config.toml
experts_per_token = 8
d_expert = 32
activation = "swiglu"
router_score = "sigmoid"
normalize_top_k = true
head_dim = 32
vocab_size = 8192
positions = "rope"
rope_fraction = 1.0
init_std_o = 0.0
init_std_down = 0.0
schedule = "wsd"
decay_fraction = 1.0
final_lr_fraction = 0.0
train_tokens = 716500000
Below are experts of layer 9 (counted from 0) of a mixture-of-experts language model. Rows are named router (the router's row for the expert), gate (a neuron's input weights, with its number), up (a neuron's input weights, with its number), down (a neuron's output weights, with its number) and show model dimensions 0-159. Each number is 128 + 24 x the weight over its row's rms, rounded and kept within 0 to 255. Numbers have three digits each.
After each expert's rows: "mostly gets" lists some tokens that are sent to it at least half of the time; "raises" lists some tokens whose logits its average output raises strongly, later layers aside. This comes from a sample of Wikipedia text that the model never trained on.

# expert 218
router:147132111132135153123093149144121165120164151097120126150107120110117156161080114130091128107190118148094130146106097088156096131170115169090085141169118147151135088131123154107137144092171134084168120126146077131154092111136145144112133111128104164105152121125141144127144119138131154110109091156111110107105102137177112101112134118097130131142154084114155120132109094110116112113101088146100126148198122148116167137138091121128168097145123142119121137156126124113146169135138153
gate1:166138117130140118130138131138102125127091140116121157131111151139152172078093160122116124118153118100190143124141119141092208111143130114100153144195183108156129145138097122156132113110094134145096112096126101135150065155137107101114134129165152119092129139158142151148133130161110149118116093113134133140152117085163117126153155136165146142108141108129143154136135087075121084148091131126142098159091101158148119128127114105135118098122126119140121096111103146086158124123119133
up1:119137179130113145142143133123174119100120149140108135135095149117118132085142097152131171138102139148127152127120120120128144105133101087101095138163142133149160135099097127113116128124070140165171109105125132152128135091120097110093131145147146111127120150093131150138149117195145158088079115112179094143108103074110141105131125129133145168105153116067152114176119111113145132110122149089126105159116144145142098164133086122167124109130084097132122112146122144172116099112124155
down1:109120192155115128153149120134128109149148148165067144129100150112130153104139122142128095090191164162143110100132146120174117085117135148105093148126100154165127081149156151116120101127158129189128121129113104101098157122121114129170117140118138112152140120100141140161114154084133115151113081104131133125074134107111128118159153153122097127107139149149132120140138112162170143157136153130108124114084154131104177089145115131144186097137141147128106115109127144118155115115152134
mostly gets: " its", " their", "whose", " any", " these", " her"
raises: " same", " latter", " way"

# expert 75
router:186124131129120148136117141110117147114124155132188137136142116126144144156108125147104117103159102143115140153129082084162107137130131182134093119136107153155119058138096153130139130112123175099162123120138085149141110135174148093114179112138113138095145107102085157156137131106098149077139105123141100111122106118121099086102151122106102149129159077152140135104137131106125116106106099164110116145140126115117139096122109116163108120133136126155066118142079120111180128145136134
gate0:112097165127104134122149138143111108142134162091117116142157148147135152129125127154139134110110105186165142120160133120115099145141128116095093122140092140158112104095116131152166103131145137122186142132122170094125156157134167104125118096149102111156150122104098186134118153143094161056146141126148082145120145108106156089114129147146164148139174101151124120098195110089140128091099125103113133112165109149114118144088125110131125104149137162122098130139125094104135128161110120
up0:141119165133109106123134125147118095129114146136116142123144132122149115113131116201143136148109134135173142132165092131135129135128136141135090132149089145138123099127102122132166122095140117116201127125163101138113123147154142077129123118108067070140136090142134165157152130126112130115142105113150097137151154077098160154146105119164107201114149135183109117096169115080137153115125137141118157161147092151118148132091167136145126096138128109141108103127099138117143094150112141
down0:098113082146138114135139115100155083116122146134117127069117107162115146091099162124138158165136093084101142105123174088118117121112163098112121102155083092129122153106205092155141095104104126110135118100110110112105112123100146129130107084122144141102093157143143139127080093069147103121148118116111137156139123122133130108126143107124120084140147111169128113100126131106134133148133128156169153165145168145127109123131112179134078154155137133154115132109144123132135144097124140
mostly gets: " semi", " multi", " rest", " mid", " super", " non"
raises: "2", "1", "parallel", "ill"

# expert 255
router:151150112063098123153093135163127137124157130149173155140149147115136153164086149139130102103143106120122115143133100116178126121144135120120112120141111114161138104139105136126171126104156149130152107151136123185156089109142133149127157128153098144105128107137157166132136162137113126115135105134102116138125088093158086166091131118098117106146166092121155134146148120143123138162097126124104085094150164163115133114122090113179163113153102130126152153150118121084163205140132136
gate0:114194103130125097161115185142156170156217152148114132145146123100145133146086099153113119180143150121124151125118135090129153126125183133096158117166121102139137124124115099138118160138162153144125102145153133165135118151129125148136119120135156166092121145115090103130140097128131145121130088118117151119136119125127111137097116145184126131105169126119127119143102154158146126067161123133158115106161153131104161126123127171152169113148157149121155127096139111140122107170123136
up0:163080132101128151093152088094139104089098105097126081079133111147099145152165103127138109105115098084142132114125152168110112094100079133153112132115127173087125150151121153127124112130102125079162169126107128101115127108118155142092118122147114158140123141098135149113135140124138128096144146161125104114159175169131101092143141109078155160138106134163156128096136107094116109147090139149146135170116121113138114092122125104139102110104127139138095142123185094142117116127102123
down0:125166107113089134144101087122151090107085141159105135155148117101113056128122137162128113108129096098128118137154128115100167113132117110088127120149127134118130121136169129132145088100124128134098115120130154124145099108134158157146124132122112120166143151150121098122114144154176142148119094122113089148144131111086108058064092177134167147156121127112111140124153140131105118113114127072103105106088171094116139160116127162143101106092173129146132136157112150150126131152120128
mostly gets: "EC", "MA", "FC", "CHN", "IND", "AF"
raises: "N", "D", " they"

# expert 99
router:142139109076130133157076149146127165111152133118146117119142132119107131147111144185075118108154146152115110170119120112144107121122172119126115131128130124149132078113112151142147138120143139137160094115150111100108124114096151093138150093149071148128138085126164138144145132136088163127132110158131113126119108115132088095061175077121134123132159111132168108113122116125157135121073115123142114100159119114131141127125121189118168115073169144119099114154121134106148143129157086
gate0:094140129133152131105120100136103131118143177145138135137106129141130127115126119161141128124122141102093122137144138108160124119106122145128084113132132059097190115085163095147108109101098141133127114209124123068099117137127124074099160110156140142150135084141117090137140120109100130111140150116162125130096133156095114132097133147145117104152108150123117135086123144153128141113125165099131145126187135079138150128086095106117105178168121141107113146113149088126171144117131121
up0:157123108128155115112134081155126129126131168158139112139076156119132142120160149102116122124127141142096105123167133117095157130117093117139190121104169117108149103112154120148133127109139125139131106148134106125153090108108102170120091129131136180141097136160128096129153120085160121065141131131165127118124142176128088084120156066106116089148138125136146127113124105105122179078098130131143111098095117144104142107100159142093133135116151148148151110126139131088134196118138116
down0:154141136193133120125154151156141116117113133097123143145104137124128117136146131136136142101165109136126128122116106135092125116118076126101105187116115139118158126120146100125156124132079154135169093102145174122153111126165123153164102184146119109158104132107081117116125143111144112127132143108106146148077139086117085083127121139170107138128074130153126130135198139157109155118114158138157078120146157102127164103140137095141106178181127110112125126121119116139126091120120153
mostly gets: "ena", "lia", "cia", "ali", "ora", "ica"
raises: "st", "w", "men", "ster", "cover", "rk"

# expert 80
router:148123119113144130137097146146128144115125126091155123155118139115107155141097126139111130141161099105101124149098084112136096168155131129100140113149097155117113047108147141118138147111154163113151144097157100106120110124151167101086153104149127154077122112123124156127167085128113170081116124143109121095117122131145081115099161113088079118143169093089103120127152097123123132112099079180139129139145144159099134125086075140131120125153126157127123147126093131117104159119130124
gate0:115134112123140158158136114145132139122149136138127165103118143116146100115124126121122158144131148162128085155124064136122100155125133145116124121111131152111156124097138107120127116149132100150118115140110134133117111156139138123107126113140100203155124137187136125091115152146126106092113097153164122173050174117124074159133119093109166103155098142102121092126120101115138103103133151149174083103081139153158103130136139117119124084150116095118097106090103089146097106110136104
up0:108105112127115162139138105111108136073116107132149152105145057120144141123118085092141150146142101141180167124148110064130059154140137148111161104141111137152137104096167136170116132169136145131169158101111139129115129124143120084117111129122125144089078142123148146128147111126156155111137135120125148104089149131153145119126105131137135151095124126129153128141104169104090111098119130122132114176113131130082105109159157100126106144135158128136090105159158097114088124077131123
down0:110094150164130153129145172100121154104113086111098119160131132145171125158100170112169132141102113114119134100118132131082113147121133143119150164086118145131115129091096132089099152108129122121151113142121101150128139147136092142149101168134100111125137132123135141133149083156141110139117135104128161116145101180078132153092113171103129131148108171104136127153119125119145091079129109122116106087101119130155153100087152128122147110144111137055095079132128163121094085095143125
mostly gets: " financial", " light", " motor", " Broad", " twin", " Tennis"
raises: "tri", "ing", "ally", "tim", "sum", "ur"

# expert 9
router:155132111074105132185097140140104194111134147121179137159133107138123148141095117149122147132141115152106136162109081150116139128149131150121115178126124121126115123128124166156162108087161137111159126167118115131122115104121177136090148108112094131130112099097135133104168129083091146085107084145135108126125103126157111123112151083105125134144140103131129083148137108128126108124098106172132134151183129109163164140129132099131151102127131128120145105132142108086198158149122124
gate0:087146149112120105122066094143183107131140139124152126139100095128136140147100130152156144155083132138116079103085140112123132125168094128148092154183135127155135104096154132119169115081138117144127132130163141105092113160118135134092123121148152145102128124133154110111122064124106115126125100149136119098119111128138137159084110099144141124113114141204163114097123125123189153125117103098113122147119087090135166167116115144140122122137099152109113104151125134154109118084116132
up0:115111172122166094135079116158163145119135127121163152105151125131139132141135148137149174145104130144132089094099121133107123131120111124150102147184108130163141107130137144146176149082117102165135155158170154109112112135111128118076136119131117133124118140096120124106159075112101105114120083136170104130147122126094119163086098145132141109125122127156162140118114155110156185155097077097132134136131116104153134159088116128118137138178101131133146135154115113175071110109108110
down0:130088133103159127150128123123157156136140136146138146134169130102124087147069128158168114103103143140120139167147131108143152082123158162136115135151104136151070120139139122111094124131095157084119140094099098144111131120072121076108129131089070094147099155099116127151126115152119104148135118109130087134100138109086149086113137134153141126108101178147123133098128171099168116122117129130140115148135112148114091074140172110136123132119110117135106167100139110086147148132107105
mostly gets: ");", ")", "\",", "|---|---|", " based", "]"
raises: "\n", " |", " also", " /", " however", " in"

# expert 94
router:143146112088143135169098130143120163119144119142177144132096122124137116166125151171114135098136124123079109180138127126138117148137134139081097147153112138128117074161130151086143142085146113137152118109151105136095126092171144124137159089145081154164135117130121125099129101128092130095142065165115108121088107138124093112076140099099140132153152104131148132110112107116126104153115096166083109132150129132125143079112098134107160102096129095120124116152134136107159155155136098
gate0:133143094090124158114116125129166147160119092163163130130112120122135091138116126165127130147161098160105152101131117138160099122125120101070156111149097146134136111119173181111097117076141121107126111119144114152070165132102114132177154119120134122124139140142137105153129111136133120081102092144129079124156148175158145167087139165164094157169181159133109146149134132137145128115124149089149141111130149164113105112097146116090141120153135136102115129147112126146089098154114128
up0:128100110165105144085114164095103160091165138082098105113129111163110160129125100137130088131099165167159097100114147122105117145166150125163097173136111095145109164121102110126139142156125164171119156132098115087128105166125143157105124132133156152128098122084112130150140147109128154182150167102124153108127097119096140112144125123122127091093102122149150100134114132135110144111134092117074081109129117092152137149145103143160140142100143151112145170109134104137149161115146133
down0:116119160066177163117096111096130110092138117177124144110143130136129151143127094115143142110118148138114147119118099139082120117144142121108131136114094145122170118163114125120146083150109148131154141201122164135137115160116138117150114158127132162125116133106107151107138127109131093135123113122161128114150086138151149134152135182092107145133139155150140104125194145101162089071137108107115139098122096124154115151135148172110135110136100122093123157110147167147097163133156184
mostly gets: "idae", "ensis", "aceae", " acid", " Anna", " alcohol"
raises: "s", "us", " (", "pa"

# expert 127
router:124162112077111120150100132122130121094130140128191132161134134103112120122104115153093105128162125165119120144141114090107121167123114162119121124160102122117130059160133184087135153084145113079167124113148112147135097158121148118093126098094091144112151137119143098134150114102134142107123101158124067107117112136144101101117153105109086125104137101123156127111133132080117102140100086162115081115120132128101171133132141133123122111105153128115111116096096146102138187141134125
gate0:135133150122100166118133147159119118114152145114089116154121128163102173130089132094117146168130113133168098120102119157112162178137172123123151126160154062119102153126073127163167133110084171125121148116084142139134146140106152097124102083123144127142144094093145127148125117140123189148105151131106138089172142110136102128121154083148133113134145140166140144126121110123169091121111092086175147093123086149131111121130083146121128110126145160113146132132115124106143138140121124
up0:131147105149093113135154140125112133074121125151133123105143099146124171127125137166104133129176141108143123085121081165106126170144115128166148115080127077143106127120110131147147113090104135110156166106114154127105147187138142088145111070117162087110133123174144129175170118130157164144111158124122143111132168102116150186156124100142147143119139155148149120154165137092173120125110109094156107129092134120126140105132122093135113114172127137136165121132096138131133107124149126
down0:086142134144163119079147122097120143142121052122144117162120132097111141122151181134130111120115137168121092134130116106119110142146164111127165131119142150123132125155121125134156172110174100102073097170146156092169119188150085139160133140117118156117108119124098135139120124111158177156131120117128160107087170137118149118153131165121122087112139139109116118136131112128142118155145093101106135124146139153129141096112166184143092146107123162112109130110138101091140131166093147
mostly gets: " inaugura", " Fo", "ال", "frac"
raises: "5", "3", "4", "1", "8", "2"

# expert 21
router:182158092094093122163095124170138166111152125125144118136119109124091144109089114133108148108184145151059104137129096087155099133140129172156060169150098128134121122114125169136163130079160138073144132123132116139117124128135163088126165125129139108112112126109108124142117131128127125119157138159118114137129125158141101104103117086096120125119151079103157139105143123135127120119127115156142095133154138117106155108123121152149198120129123095155088105108125091131140132132115128
gate0:113160115096141091130144146125124202110156098093128101109140108102116110082106138084117123148102137124132147068142104098121105106140122127133140137117129084141150109104117123125147116118134128083123154100087079165114123152125163151119140143163148094103131075133150122133169183109139102168121157154111143125114105118183125141162097137161128101105110114107119140129099124125108131124157148124082131110098129122133109137103140162142141117122134118149166159164135135146127104159198104
up0:139145104151134206075119127125128108164096152139132125127119147141136145166175137153173139158172110107086104152074137102131147102128126134123153135126139099107110142111125119067140109142123133132133106164122144101101127125135141133164100135095117134133139180141124122109099111140125167123155131164153111126070133133082128124133173163116126121157125168160153141159140121202166148071119155105146146151118138124156152108115131171154108127130125129125140124123142133141140145096105146
down0:081127155087112077126129140125142131136087162148126158127153143103136139117134083141104123135131069100083136100146101122131133137143114149119092108153156149129124147098115152126133144153135139112164116141144139137136162110107124118146105185159127110133146113144130137163127131112114114167144093089126096151174144105106126141112183129134091114161132143089182155117135113102067089167131109116178130114137122158143109083113105118085106163117122088155112162117152140125127157129160134
mostly gets: " during", "After", " spent", " After", " after", "″"
raises: ".", " de", "late", "ant"